Weights of a small mixture-of-experts language model, trained from scratch on English Wikipedia.
Size: 10 layers, width 448, 109M parameters.
Experts: 16 experts in each of 5 layers, 448 clamped SwiGLU neurons an expert, 1 pick a token, a softmax router.
Training: a variant of Muon for the experts, 397M tokens, 3026 steps.
Below are experts of layer 4 (counted from 0) of a mixture-of-experts language model. Rows are named router (the router's row for the expert), down (a neuron's output weights, with its number) and show model dimensions 192-255. Each number is 128 + 24 x the weight over its row's rms, rounded and kept within 0 to 255. Numbers have three digits each.
Before each expert's rows: "comes before" lists some tokens at least twice as common just after its tokens as in all text. This comes from a sample of Wikipedia text that the model never trained on. Tokens count by the router's weight.

# expert 1
comes before: "1", "2", "3", " be", " mi", " time"
router:149068121136169128139121147130151125078105198145117097127115137119137138156058125150124162108109087172182164129114174128101116155098145099126109135158131078129100171151167125133139139166149144
down0:179132126134121119136147142157151153136155152117122114137089158072147118113071124150123104166124125172110107112133106103127147103141105129128149096098088138074113139147134143123127125060098121
down1:131140108131080117130153102107166151143090096114154138122119116146115142121084106119106128118130153109110122115150148172081166091152143156110125119137156105123144134141112123149094138123134151
down2:083148115129108071138092081145134097167133113115159114125150116115126109121096161127174154131143118118138116167136116172112142136092137114186117177140126104151184143067090161102144150131136133
down3:118158109132172153123126117147166122131121134127122089166113102145123163133171193137120153138144149115138079132155070114120170134146150158115157114137139103135118096144116098147139081106160132
down4:125171090132131146173130149130084114154163138111106066139134138080147104100134066124136115144128156154122129121101140109124103063094180113105163126147130154147163149121127118172127134140134123
down5:173111118142137111122130125106137148149095120079103119140125169111128140172149112094138147134134160082091101157158131117126104129119105144158130064123148119121133111110083141153156145147133089
down6:112120142126098133079131133140122113120118117151103112113082121170098135129183118117158125095109131122103146147158126106148129113128137117194088128128116107119190149118099117150110154145050151
down7:090135124113167100126176128122099149149114115122135154143106110123108182158182108112134154134126140135135140153150134134102133097149174109148110128110134145114129109143082126166088124142140152
down8:136129146096099111135097147143154120114115137120121065191117103115109092090140127166113126125100113090096095133118110125126152097125131173124159142164140122134114124130085101117126116119156116
down9:151161112091138133086112110121121149116139134122150189130111175111116177154126175125134072138147152123119143096110114115130148192135105122152111168158131116148140169100109122107116115103106117
down10:140121157149111093151119131124140129106088091130147109133130183101102141130170113079143122137159125057181127099121129141125118133130109175193106104125115122128088146136068140163129148120169157
down11:146162161082123129137096131154134121105124137095112090115147129142166101091117115146157117142122117119110081129113148104128146166113085121106127099088129108078133141171100136117134077131177135
down12:110096160101148120076118135150097171069123124129105160110105128125089149103154118116112147144124142128101177140110143143132108117132125135113134123134160156153089115112136083142175116111133115
down13:128138122108133119117125144158200145123113136133154127140116171094133102108121120094102134086113130080118155093122110102159088122147157162122137161121089135164126133065097155093114129104147114
down14:163114141093140145147124142136165158167142126160138131136126133127115159098162114140087111110100190128163141142137130169134142131131160148117093149135081104134130154147156125174132139091110119
down15:110148112130104137158098122134127109109133103115120102124121146104145115121162129128122155109120190158125125154111101144153093101147121126107125099144143145162092103122141071136118165091123134
down16:151120139136136152100097148152071158100142134212120128116143116148154174098139150128109169145107129140147115143116131161122140103115144157104130078101116128109121098135069118160170116148126105
down17:160125142106124147108119145121125160124150117127157165103164119177113133177158095129122095185137123110119132143092147121117149133087132130137132110150125155120133128125112094113080141121064163
down18:129144127120128079124137141125122110150121137131165109151082147169140099138128123151138133144183152152113128147094150137162121142112133113138099132107093170122133121120112144189084105132155124
down19:165114117085136138112073135119109090126125130121179149125134121119164113084180152121118106143114131116085094137161138112124111149130129132112112164096140126088120125114155137158127146129117094
down20:127126088152145136155159107114114135161115098100156131147172091136139159113080050138138138126119126137141107158120121115104110119115121112159160115131132136158114153130118154084141116101144126
down21:104153111072098137098125111111110180124145089095115110130115103135126099133140117176125132176129126136156156127168107106107107090146133129094136113105169130100110141095126114149124137126142140
down22:151125086146143129125124123137101129139133146118110154160075154105112104157166173145125093107132173136123123116116089118133118094106125140168051111098093101142126173142121117124087109137106140
down23:097149132087115126141109098143128117152112161147156084159106160121119106124136184122095101100123169111157159136115130093097141155110142128102152113148112121127097122098146118089159106148191125
down24:118154140101120156101113110130124094108109142119127115132088103116112139140122135184123150136152134083136169110123136130157101112132145133126128140117151087094120109137078115117104078106095079
down25:124098117154137127091121103133092132137126081121158123115086144096119142077144129128130131138186167101106140099112126175122150179139133124138143093120138147129131150137135121142146119142151115
down26:143155099113133119148133139134121100116111086152104136109134103083142149137144079127123153109129148200132090142143153119137165123143139094095139170151149130134128139107169116125128117118148127
down27:092131123105130119119143139121126070126137122110125132121107149111135122099124104152169111107111156123156126123131139121148133161140131123129099080106106099130147119151130166085123120186122137
down28:092130109101089099110087116093136112096140174084109106135107128108107157132124130103120131092127131156162114184150106139100127099112142101178102108100136124075148123103083128152127157148093081
down29:115155067146124137143120085116135096196077138123137097087136142157172128115135133140134097122160108158120101146148142120094139104108121066150092140141101169135130118181149103134118105194127110
down30:137109111120064104170109164131114143147138163144120122103130094160137168123069130100118106126173123149122110144093136114167105126156140112121165158144153102162120108150116116110125082137146118
down31:129113133150134088140123138139139138147102090130078127119100106133124131066103167159140133141152152126089093126126116141129089078124150147132115146131139095126131125130126118114121126137182094
down32:089114179146150150101145162145124124118108098095165143105148127144093146133104140110130136100084133153093099133175102116098090099113132123116157132133123116150125145161157094116130155149142119
down33:209093117147177115109152114108117150127116148159097147159120134147139153155125140121128147118125096114139141108117115142114128092093105166116086131144122146158108128078109133166132093111112155
down34:114142104190119165109146137118161112120130136106145121126082086175143097124146139136137134127111123117112115100122100154101153112126121102098132100106119076129072090099151142151159141105098129
down35:142142117118131104147152116137130100146091140164180140135159140126139133134083171107086118133108162093155101150136091110100156113097082131121126121147127131197163093106124130131077159136126087
down36:098123136136114143143132109172109097119115136125140162162101117103129124111089139106173107124125096103088109099093117118143102158129112101113093118162154190135134150132140118113148164149134147
down37:103117112115083153109096134140144188121146090134118123152143107104155126120105104142132152162094113143124113163113104099125132127073122120135141088117154101095140142166113172098112119086132158
down38:153117131136147123099139146110119134115138106151166137118180130147130135164141109146110117141097177140155071174136087124152104109102121146129089128079130115078111133124133147103075102162124126
down39:148103138141119142114110147184100108126096133176134132117119113157135100098089132169112117135153128153117142105130107098118116122134125084115103167134156097133110168128124129132097200111133143
down40:127138080127156158128129144138147134132158081126125133135149131091137098123098042151146145124142074151166110173151090119137122095100111165140121156124138139163125117136132156129102093099120144
down41:150091100133124116145119125106100102157135145119122164133165099137142116101131149124119125141144081155116106123190112133130150149120131188114151146108103157155135138073151163173092179115127128
down42:123138101062133096108095140113133123152145137090136117145126133122127101106174140114163131136150113139137120126179138151142127114131089163104172181137153164155161136122156124104038146116114131
down43:161160078121144124135094127113173141158130126139101094127184129143119146156164145141123150132144126134131115105122134135133116152182124127131127144123129110137082122125180115072125119118144139
down44:128128110153118136131137127135116166098167095200131151119112159075131128135158140154151138093120138174123133155180144132185139096161155119153161066150156123132110137096129130078142151134151169
down45:113110116107124102150144128112165143117165107096135178111110124128129090157120131116116146128129155118105097112114124152146168148133142127144129141138176091138109131118161145135130186160085123
down46:169119119129150145147133110127109117161145134156124134090125127130117131143141171122142121132126126139133124172118117107097126139149144148111110090119123122139172102125110085118102085176174099
down47:133102132110097127126105144159099135141105099113134140173132099127145127115144129142141129128137151137119128179127089141122070119120147156162109110133105086128114153124112137149067145116144148
down48:146174138104124150159136155152130167138154143149143105120161146132120147160150139152129152108155167146116100111100135132144135102122124099120149114133124137152153136152133138154131091116138127
down49:142154166138108124117108131126108088099122145144124120174170144102123132111147131124134138104170139118156106143129120145125093124064141128133081089147125144081171047136158111137141119085105133
down50:118114110057141123102131111115138152144108101121150123127126113136120125122126099134095135131156119179154122113099108105159148106123121095134081106112172138152162137086180138128140171114148125
down51:073160158097135122153121118167141138146106116122138163147110129105133179103127170107116109129135103115174153131086078102131152130150101168143148114091123141140089148164103123119123108119194123
down52:106192098100115131139120126133095119105118087136115151137116093168147121089105124172141132104137111105139127120173145132126148087129156140126105128103104107137149152155151155140130095161103094
down53:164152155106102108138168180130163173136142151125112094123175152143125066107155120135122103108116148137125118143136161085114141145121131105121100121141080114072133098125134104155130077152196139
down54:098129125106104130132116109135141124139127117099130085148077157160132124106127113149108141115143128129122107131171144113092101150121118134120141121080175140089148132140107115120148100139119164
down55:131119128130077101146134110127098089140162106134114158084085154124102156143135122114105137141115125153154098163093146143134102099135119174123158136171078135118090126072130112148118189141195128
down56:129124115144078101115104115170145106147174092108145143150127141087116097106141158136153148104130168133143140069103096097106153144129138136161140107082114101134127138115176142145120099117145094
down57:112160126109153142081129103112143135129117143126172091126093134132167079155114142087130109169123126093103108110130146089125134165125129164099106122110106135137155086136142113111133172151130162
down58:131121129145125128115113145149120183128109124141137121123116123116132131152142113149195097148149078139116153139126146131150114132150141146168167128082095134126159129153151127127147116137120128
down59:122141112121094134148135127114141121130123135136136149159113171129102126142185122139098086123171130141116143085104123101154119174095127109137133153134125095131115125118119156160106143092144149
down60:126131135137123108174109109149137118120121127135135143155120083132102154056154142113151132141115098120124141124104103139127164118124143125129151164136129105167104114147170117125102138150143141
down61:121099160117132079126137118130089091132152063127104104097102118132154165159175117108101118109126125170111076132161098160146131114121076108117102094144101149137101126192119160100179140108124116
down62:147163131129126110158133106100114120127130138126141120134142151126163089128143166103154151144156114135133148130090093133120165136118085129118126172125137141143128096157104148143116110128195157
down63:147167106122118168122150140087103110105129114138131137034133150165117123146109101113114106146097132124108123137116138137098179146110164186112142106134123117141129168112116168113091137154091079
down64:123133117100123101142159163097175116100126146126112100114099148123090118128117094147131122155108113157131126140138107115076123129139140130138124157124088117096140128107134071141131158147154150
down65:118126128127121136118130106132162115131168180160143137073121107105118148151149103153083144137102081121148146143139117140106164133130144112114124158096132120142125065092087071146101154113132111
down66:118086154139118159098121105159155110178117092110150115105119152110157157115096143102119134192105117129095109153143117121132179136121097149123131136146161147106122126102080143105110100147140124

# expert 5
comes before: "0", "9", "6", "7", "5", "8"
router:145034128144165133096160138108108123122130155168145092145147107133161142148081119146138159086074082172141157155115174146103100143124137112090104144122163099131113133121155152106122126179149165
down0:136168113111129106134151134130086123103088124117143132122113150147118130164127119123128145119106134137131106110109117135127088102148168126133148137192150090104095083133144141135157130100160110
down1:150135096148149232144092162132123133117094120125109075157096104118164118142160124087142110121122116147129145119159107094131143139134103125156091108141142135159131133137126105070110151110126147
down2:119143131130144164136087101128166121153124130103149157135116108111097116128111123126108125093172141135120138137094125181141098068111118130136145119144129131109153114130117116152122101099123148
down3:151129133080127119121162114187134128128079116133112107094098190123111109138150144098138165118181134134160123162146128121135110109121144133182140133117134119143091135148116093144058114112172128
down4:141173107100144127110114133119134126116156120114146106132130203141141086151168081117130165156114117123154141121116143109101156122142111139179125132127109116129101135136141122150134150110145132
down5:125124215142105137136119152155122122105148109096061135137154084133127123133133136125139120180157147135144201126129154097146140134159095127168166118179124110134156121103144164150114112143119164
down6:107196096156130136151144163152130123166096132111104132099108109151127121169109122125110143085154128123130139049167139084150111089074089135115147107143166120111116117126099169128154107130034140
down7:138107111108172165130121140127128117162115115131148153138161085101113076110107104138107153108160118115170145122128124083126099164114095124110118123168140124153117123127140100146109188146105116
down8:139129130152176114102159106119069112141142103095121140126090106144115129173132147122119133060137133145093139151132113147135172134092121128116152143107165096120108139145091088119093089103108181
down9:084116156087123095137151111169111107188142088138126125088155106125098122131097108098114158129147137116119147114144135138124149097077128087133102089118152161150160117122139074162150133117186171
down10:127132128134122141136169143185143141111110143166137121121139107137107102150144133105130146113113152156068167138117152086134140056135125120126108117095154100127114152170143092131141126114135139
down11:134158123137098139136156124114077128128161172178105137139123113141186116124101156111178100084140112113157103134137106117125143112134122133131121106177095142121148137135121113127107163103166131
down12:155102127122129075107142108147118118155206150144134148094146127108191143143107155141109120107121134144110112094116132112134131157119077093163110144101108112128078147108132148122121121158155199
down13:189161103132087146130060120159140102111118108130129144169134121112133143102117136113136096117157144090112118105150115156110096142154143126145109139155166165130139130118155134096148105114123102
down14:159128140157117127149150127096108133117122119155103141107098077089154112116077171105118134092097132096136120111101122111150161132093113162102120148139148124177124129122113118111117079151134128
down15:122163093086138116113078097113124177086080161135105099091125148087123124143124146072171119159099164126094101088138129175147105119135147135136134158118127108122142130153084122131093107171140111
down16:112109149144130124102156134166136111101154125113125115133103131117181118126150149121136129129172118160091130153129112099137123147110125154134117082103119132128128114111094146134143101120161086
down17:174133154133126147141191161125113139151138115131075123141091147123122111120087105123123165164167086152154139111077108133182134107143096115117099112134113139131136093138169138123163178122163132
down18:148162173110175155136144111064143085134139092115128132132110130091130105168096173163091139129135151144162122125131181127093078154100124133138107033123111141148122109135122124104116072161131095
down19:130158135156129120124120100155086187150124077133142120123150167064138130104123154146168121131142100090113145113115200150120124112162160116110102102138127124154119148093098154148143089109154148
down20:111135114128166136100133126139130094121101122130117124136110158140099081128146141121112119124105174129133114102142121112113142173125152117133110144158095122108122161139152060150092146118122139
down21:125128109192157152129136184135134129137113137163153143124095125133141141145109102197156103136109130117151148126125108110108117087151107126122114127120098164109093147111091119128116138137084134
down22:142145139124138104142111147123154096118153134119119139143105131106094153139123093166087143146061113122136116091112108147128147145121132136117112169147158101125118152132157091096152098105173119
down23:133109142115108130116126142112146103159166115131117127114083163087139136103143113130116098104149165143129155162101124113103153104149122132143124062135154141101109094088155107150132115139157172
down24:131114141100107081142151127134145132160150107112136116095050103126125128115153178150146106153124118122090140136140139110187172132146126137134144123123110147125099114131102136138104115143131105
down25:162095084130125136124127122140076128192102141137146131122139077114101129152101118107146121135129125132110154123125120110126113115087122091137061152142123123127146177105136187113145113112145153
down26:109162132094115110132128097140142103134123141146122143098127157156136144132141142158117150107130179154091129084115133135141119145146109138091128109100120100137115125143142059158108080125126117
down27:167128153109119102094119129154105122164129065101135151144117130135154101149151149108157099161106160131083113151141099119128144125128136125174119124086193177144124083155155152083121135111146138
down28:133190150136147105138142125115133120115121137154099141102129121109159113120153140124122131135120130102162124176123144134123139090126126129122132154147119104111132104135123137103153105140142139
down29:131137131121122105093105145099103149153104129128108141146132108104116156122120136145125150125108165119112127125154095054125158141085141107142121140128116115144127136155139135104076120114097122
down30:115142117128110150149164115122104116097120123148129150143117118159161084096181168131099139127141121114114153143134127118131096108125164125142128199120126132078156154143103155108102160133104122
down31:151156126152117161135128139135139110154106088102082162117155156137140102114085164119116096141108149144169118139123119136092109104120125140145105084132133128119158104080098123117132156128142144
down32:146102108111118165164133098119120130125152122140124139146131160122132133095125154143087099132141157149128154053140159100111137137103166124132112161098175144154123100150169115131114093113181118
down33:126138161134089108111134140126142117123081106108116162086115099169159111147104135129127102116174140150104128113106081130117153126141141082123138100133158122136162147144086149167103155148113108
down34:150128108089096143110152105136103130148130131119118133149173133123140118094136082138089162140117139182162145116132141124090116139113132123120133154108122160104118123131138137105173157125173125
down35:107113103155107108150117116110125133164156169102154106124098111122137080171094111127140144123121125138105095140186129144127102129107134148103084136067101145132113125114140102141152152129056159
down36:070160099106137099134108047173117148105138148129133140187106156118096121127131125108123128170146127134146155114114148118142119131155151127123121086149128110185127144118111127135155129119078157
down37:137108129146150135129143124156111098112083081126099161141144127114138116115116083116159131135134102120096123158106133106113167195126124130114117112078112137119130090115112117102134108142166100
down38:105151127143136126137155115118128105143102105102065139093106122140112137118106128136097108130107110136133148130082131111141119097167136132142134140142119149147129156156082114127094120135195146
down39:162079114146171148142133163137123159091158146082079133101140098144135107074095121091095122098165174122128073120121128105117141109132126134145069141136141127139125198170099089132077126137119121
down40:134210130154155112118140174140145145108124098124139133135097107118143123111141121104153112111119139054119114142097148106087163146134080142152099150143073116115097140134129130120120167132139129
down41:149133151129101135128108116139120121153101132138124138115091136159120106138155154143136124115125158154136138145141132147146141133160085140097160124134162189152138122087142148102117179130116099
down42:133093106122123134169156161125158126147116135184167110107116150096120165128193111175098135083126176149111155120143163126090155112132118155169065127151163124138118121155132110161146175084100096
down43:130126110187134136092114136186123145167169098149168101148097153175041105092174106092099083166173112110142123109104096122135162148133128110125170179160086105147115139131090140157103131087131118
down44:135112190114144110124138138158138141157156121108120089131131115146165141140149175134116073090109139139135109111147140192156177107144178131145178111157127141121111136143152134117122147136105116
down45:145134101123060154110101164130185129125108120101091143115131094133105161140129157127139102124099118135109156130172160130133120127120104110127137179133149127144115107174113134083082091091119121
down46:155169110170121129117133116172119128124128112089105170122203152152153147121142173162094148116131125108111116115141127172112087101151127154152104182152147154099092167162150090118116127148150159
down47:158138128131110113184131084150112094134154112084162097149107087128090164100122138145113138168124122118113112120161115113121132109133112095115116088147202118154131172124131127143157116116092116
down48:141110133150137145102153101140095156106123144192119131095121124138108175137186085108140149168151150089134120104124138131154121121097143119111139156155128119175120107120098125123142109125116134
down49:140133117147142106137141136079086136169097144119112120146132096121113158119158116112118128130139114148112133167136122146130141137120179156101156115157107120128076143128122158096130157141186138
down50:126145110098176122112107140133125180105103128074137150116154100091101089155152130139142107128110125090133110103142118104160101078121128079133113120102117141113130117140126138138095091139131117
down51:122137140122134112104101099133142134065133153101104097119107065139094133143165114121109164126100112125093108120099130143119127126167115099116122135155151112100111110146115117131117088130084118
down52:134140098122101105158118106128093131107165167123135131084125102138127148136104155153140122051132108173149125147157088059130131139127129159147143097116142095158114133107135129108141122105107133
down53:119099178156106134145143101108134138125121129141163190145137160093117130119117174157126099153115125121144099109174152103132132115133125139107108122125145121148132074136092112132128095104117060
down54:112155107110171120150125096118107171155108133108158157080099134117119087112109096109111104113088126131121134131099122112110112139149158121124136150117125125132103134146119154098125114131100129
down55:151106076156130166153138065093142093131127091144086101151124136091141126113138150124152136115135115113111095115161144128107157130087149099104114086081161114154149088108127084138120127153120129
down56:063132164130097118122135140108129136166112145126134108156110097123119163158108115132127124121130110144157141131120109133150130162127111099108096131152094095137119086150166119099124107124172135
down57:137139143120103152123090078090127124154139151122139144110119121149084156118125155149110122091148118080158124108141096114137151122107116140120092098051143080119118137108159121145137094099132118
down58:113145105153125103117118125121130124111083164122108087163107134154105111157123116132159143147127123159151153102174124130164122153144079187123105126141100146133151083116124129154156153118093123
down59:102090153132114146132130127149117125081128144129138111111105157099142126155144088111146062092137100148130132112100102130132120087102120151112144109179119144142134108119084139124183158158117128
down60:072148129134132116124122137079117153147117119134112149140153109131124162103180139126184124138105118131119176127151142119078137096103128108125138136140109112087123097166142188123146140136121128
down61:119120112138140113131123141122102133114119091187098168158152151100111113142107137104127142122131121104072144136103114137124146107129121129139198106081110102135076097132090125139145086169168114
down62:140137109143121166155141078140112130166108128130134127099140134114121182134156158108055191110145133120150123132145151140125118087137115149173132124161127139131102135128156118066152152124110158
down63:132114148108151101124076114097106126134147128160133162096117159115131142163173178129106112123120114125163119112130114107074094115092122099138111089102114124096090147126115171149115153112091082
down64:136093113117109124161120179113144157136131156150130184151130105131159148115116166144092151143142143109125102110118073157161131105131064141161133126111153145123121113139128120122108141109116140
down65:137140112130112096100151148133139117110153176145143105122126119114119132119128095139095144153140132099139135150112122076178124144078091131111095115147113130116096107104153102112109084123138142
down66:104116146126112076131116152141134116169124123147124124086137143139121174104138168139090148145116143140129116133131136137125117101106132173114123107109129110152129141124141179119163142131140139

# expert 9
comes before: "\n", "-", " The", "==", "|", " He"
router:125070144102134103133143118124145119133113195149093134153099107121138128171104100117152152108083120150162163141107129134154101164101118079108099115137129102093112170140171141112112157158129143
down0:117118102123120130150115124132154132131147100107101144150148121105135120091120081162105136129128155135162154124148135116150151132088121111123112108153143130100120132160077172118141058162128121
down1:127133131146125165116097097161149169162073105117203090124142109116160100114115126127129125130104114116112128147146100122136124111116140081123157123169131124087146134148124148083168095139153151
down2:128126164092131161123139151112158157147114126125116160125125135104140108160143148138126086131143156103129113096133120115102130082136146127146132161125163125087123111165156111113123125123160082
down3:130159127081125102147150125131155139122123125106134133132095128107162133092120092154081131143135193143112184127161107122143144094151097121120114120174133089116141164135131094112109095140122133
down4:145118130140116131083171122121121120167132108130079167104103182140118090166109124116134187173094121121124112100131143137128115122129141117110152140144137140131123074145102162146179104119114092
down5:112094141094161096143139085085096112107146084105085095104122119127084097141155141152146077147116121114114112113107122149130142148141126151108131164083113103110174119128130137128099160101148125
down6:115127119108131151150108148132110136103105114129121125088103128120106120138154153111105127058127153081121119151089119094158100102107117125085129098156154133122144214127104131152133104176127137
down7:107084141174140119098128101173142139123125125128150112170131145143120147085083110133145139125116168089126123167121152094161143119139127177104131137063184140140152114136137088167138154134115149
down8:138117114110142144128166124157096098138107104076096154059131142136120122119120067124099156151154053137130134121116114121113117102119156140146101130127129093118159108107108110187110120142135115
down9:136139103134152148131144096136164151137133126115098174108112144119125131095135148132145112130126141141124163136153132138140116084146127131140132153178134115113110115111150109137082108160105101
down10:152157130123132183112109109113131142104126150161112159113117118138130133114120110127118101154118121118146134142114138170122143111135155113122147163149153132139136091101104124129088102148083118
down11:110146133109156133098138132120157145100165120148128095118089133152106133156116141138161113123105122153175141114132087098145178117124092138145152151126130156128156100128133080086083132156141105
down12:132118087163090176136094086119117107128153120159140122116120107146129143043144145150154109136163167147169169110131124112099109132107096147133157154123155140222090107113129129100106145146148124
down13:150168081102155147172152102113153104119076144117140110141102117143170128143138104175135130151144160133153149113119149097138090132131115112161067104148127130190167103131118121132057112118192160
down14:139099151154136146145104131169140174130097112134137167125094123124157103128102123095111158121105117131134094133164125134156124108182151081119142145177112142140115118097139119168150090153127119
down15:100100138139128126127063138106133128115134136119141080157156126135100134101101134154125144121134183145135075125113122144070143169140122108145127095203118103096115176112191126146128149095103123
down16:133106146180092170168131138098131137138110129085117129143113157123155132132145130113103126128119128098152132154077117143089150145142124108113117122182141143149116148114114142164109151073102138
down17:140129095107105094117162121126154143140175103133133124135112139110096123153163131122120107157117156117121150116122072146106129177135113081115091145114120183120132128088096094116105148133058152
down18:150084166192124103125163139143130132159096080136130183110122118147083105158084138127104125146169145159164128134072097116130106103148123139088141095166114071120134100133147165070141146100121134
down19:175128155160132144109158103105134128114175085164161186104154116145123088142100067134162141093100125084102120096136120125146101140147108124115133165100137111156128173142147081133125151105142141
down20:146131102119173149141117196171145090145147117101150168138130163136130121121125129121097128080106141122195140144164146136133131132106122126175092144134122153126108152136121132127134142113124119
down21:098109112131097128143120133152105120124107114183128171129129102173130153099115144109149101101148130121110129159136167108078164144140131136148099095106110139159119130154137155180130104131097100
down22:108146136136117106112127083122154113155143090133152161115137105109151142095111137139119088159114104140131142155123105126115134128168108150129109160133111126117121096147126118146173114169131123
down23:203175118117141111148164102166144126131133128111131160114152169135142116097148150143124121126113130113148112119123136203103075166181141136124126135106136129118115192126099125113140188129124138
down24:087122113134108113127118134170109101126120137110155117094143143150108111118126135107111114111096086088116139137136168159139137122130141113103101125131118137160159149171167103122160098132120120
down25:102143053149124184136147150153115139120160146169131144095148137132120154073156140158140144166141116093136141149164113099165134111116095128146129119145125124150122158116087123153197142138094120
down26:084129126117109108161135144145129177155140143129116120103206153121101124172139133140125105153142096092147150097146137099110107141149113162098138101128143174121156122152099115116151115122186095
down27:096141112139110127143124142093119132163146140144101082106130141103130111132167117115136125119140147119156162129126118143094128176118175146145131123120136094143141121090126149083142115128177187
down28:123134137149130137140124083128106157117133088129116130158105127096096141091133135138174129159170114116119155147147155143142132140125116145141162151124120116137159126175127147070160119103089145
down29:146123121173070147113108123122132129112164145131143142109089164164129108130124100100152139081172079112196142135131165159139163143171102119164116130161136137132145136156094173152142146119115091
down30:163137094121118139118152098112097133141090142109152129065102113156093106165103096109136106107172146089153133084179135133152126095166114183101121139105129125128129177121156110131127132141108117
down31:142142122152119117125139120107130124118120177111130165148106131122113133119144111094120154140101149097107108100118089085139123160120128096138145112128161142189144112085168192124101129125141130
down32:132127107109119128141083167142160136112110129119129136149123129133151133101119143127124104098169113160133146144150146146150136132056174139102128113117087117155130123142123082154142171109122108
down33:140102128114119129128124121135151161113116127149131157154111066156152123117128091129163137166122147095113133093114111098102120087160116114151106173127147103105127157107110092109169130130151114
down34:099097159147116146173126088243134102091143113140097111078152143112143125132151103157111129118089157179101099101123140150144141177129128092129117112093156099105121133129133102131120171129119144
down35:101179088114116107107116135103121138110150118132118175110133148088156123098117137136119141144145131168161140117128142135120178110117150113124093136135108129163102113116108131133133111084141117
down36:090149138126127187145093139109121129095124147107132127163135123187144151146128102103092101158123118100134121112154112108114109139161169109114140143130124127143105153117139102120145158136177120
down37:165166132097151139125150091161154119121094120168165117114071140100078161129109076194129114136166088148130132121147134155108100142145114144108126128166115124143126141133127088131101159138174111
down38:107118143146106153134115106107076081181065135149118079121145177110111120124092126169095121099140166121161156130144123148108122110148182128128146049154102152113144097088117130112122141162152083
down39:117152139145163126093091140150083117162127166115098158063105163141126147146150151126111176128112135124142144123153129132123093120122157095115122089083127124124146156104131115105130174158120143
down40:144115150116151107114124157139134145132115070119187144164106105115148146109113132149120130132095102199189141125196111105148093113120148103151180143114080150129135124115145115148102109160125104
down41:122141121113130115138140153109128144099118182164128123086155157152104136150137171145111103134139113131194143121133137111142130114136146115082168123134149142162100144159143131146081112181185149
down42:143156134137145128127110135125087150109130125148137101140160087128180176190111101150146089099126132142140186134129138116136167156103163142096133146096136126133163153124133088139119103149099145
down43:091110123145126152123123115091154155107152145151127137123129091128132156095114177121158111104143116129098137077108153106121160131103093154124095132162106151097143105104096151109125128111158126
down44:108159107163111094108092118093117135091070136109099100099135102120123135100127142151103111110145121112141085145146126112123137149094103141127095156115090138189128120139174064082125120159142103
down45:094119077124119120101157167112156144101147173134124089115128140129127157175090122162104144115119107104078115115137104111172136123171128142169144150139193126154184178108074151086100136139090110
down46:166080137152139095126111085102159101162139108115126122083105150113134132133154114135105144156142108122117118117076092114127135121106100131142085165142117135130137105154182124123171136147078130
down47:131151116155130105139136143132105137186119164113119144105164137172126087121123078115164145130116167135145143144152133118147120174130109106148118186135111116125097101119143142156173134133151087
down48:152120064136143124154101140138129127145146125104157153082137113119101137116139109110138142160115115138104145122119128145143146071147115131149146142102157149111108105104101089105135179113149136
down49:158148144140138099129112111144128136131151123130140150133088108078131142086096110118142131139145118123143110130145158154145136095158121178115128135117135129135120141142159140132112131108097084
down50:152147103125135117111125111151141107091123107082112173143135119114094135136127148097108117077136096146125121119129117139139176140124120164150115075097104081138125164130114098150102105141154145
down51:103144147103103149110166124121160124132123108086131094155138164147107109144109124116134135156168113146152118108131157061130130140103092121147125143130126120100095151148135102103084130182140126
down52:112116152118136110144131138134111055128102125108151116174124104166149124115120167117127122127148116120133124103170134113150100097115120167086156130085144088145126127145114093156141124116159089
down53:127141072126106108128108089136132120135101094135139102143176120109177137094092095140120118125096128081109131114099098106164075120132131121100095162112099166131124138134108089105119061148138127
down54:117103104122106145138126148117123120122086156070114106172141203087121091090119145135120090132111170141147155108143109104150099105122118133148163141148113145111072149124116140104099179129102141
down55:083119107142123148080144128098140127095141115158154164156105118163092163126122124151103141132128111124160101096140143121115153126104152134138131105132135120142130142102133102111140104144127125
down56:073153148178129127093108143112118149114158171118081146102139149144109096183102156135101123107155090167134105129122134153130127131152109129152150150104145184133098129113149134120115132123127141
down57:141175137163161124162124118123105085160149138148159127140130102117182135133107098104098156147124111146109153127112176136101157097151130105188086140081143131134095110134111157143137134125158113
down58:132164096136159160106115149152144137093122139140143138120108109160141150173161151131101108137118107078176088163178146158165139099140156111135105129115160167127124115124150144158123139136123139
down59:118138123167118118132109124154174124138087116080144165133142132144123117136158125082142121183122103148141090097155179121134117159156121087134121119177164099113149128131159158122194103092166132
down60:111107098135138170147129156108141101105115116129124146122154170134140171140151139099089117152164139170106158147110136155199128108146146125134093124131093160122129099147133128131155124116040144
down61:168139118145118152143074113108145145139149112090092195105134167093158106106154180121132135072171104137155114149130122081116123115115132122115154118126109132123116126108071118155167173136143116
down62:140127128129127078116152146171173149085112095095175125119143106125154083066195070125116143147116182138156120074092116142132105082119127150131144092124117112140147119122107121139124171116144143
down63:148115095095128194157151115093180105149124106147202158096155123110136145117087152141112104143146113067158089142113139136121132153139140070094143120148170142149153112120122146169149056170160148
down64:084156169146155134153125114084151167121122123130141137100075123145123125123160124094126151131126169121195115130104112120100082164101143112157120130141136149136146119134132100145140131056133141
down65:124100069137142128093175099139115133149156138183133105107110106130068145128154151180161124144103157105142116112118112085128145151151138120078090100101128103157118190109120112127168126144141178
down66:104099080139164105122142128139141147132128119097133109106132085132084144105166131146108132132119129089131124166138151088158119069062129134118178119099145143056105120122104160114140131142129098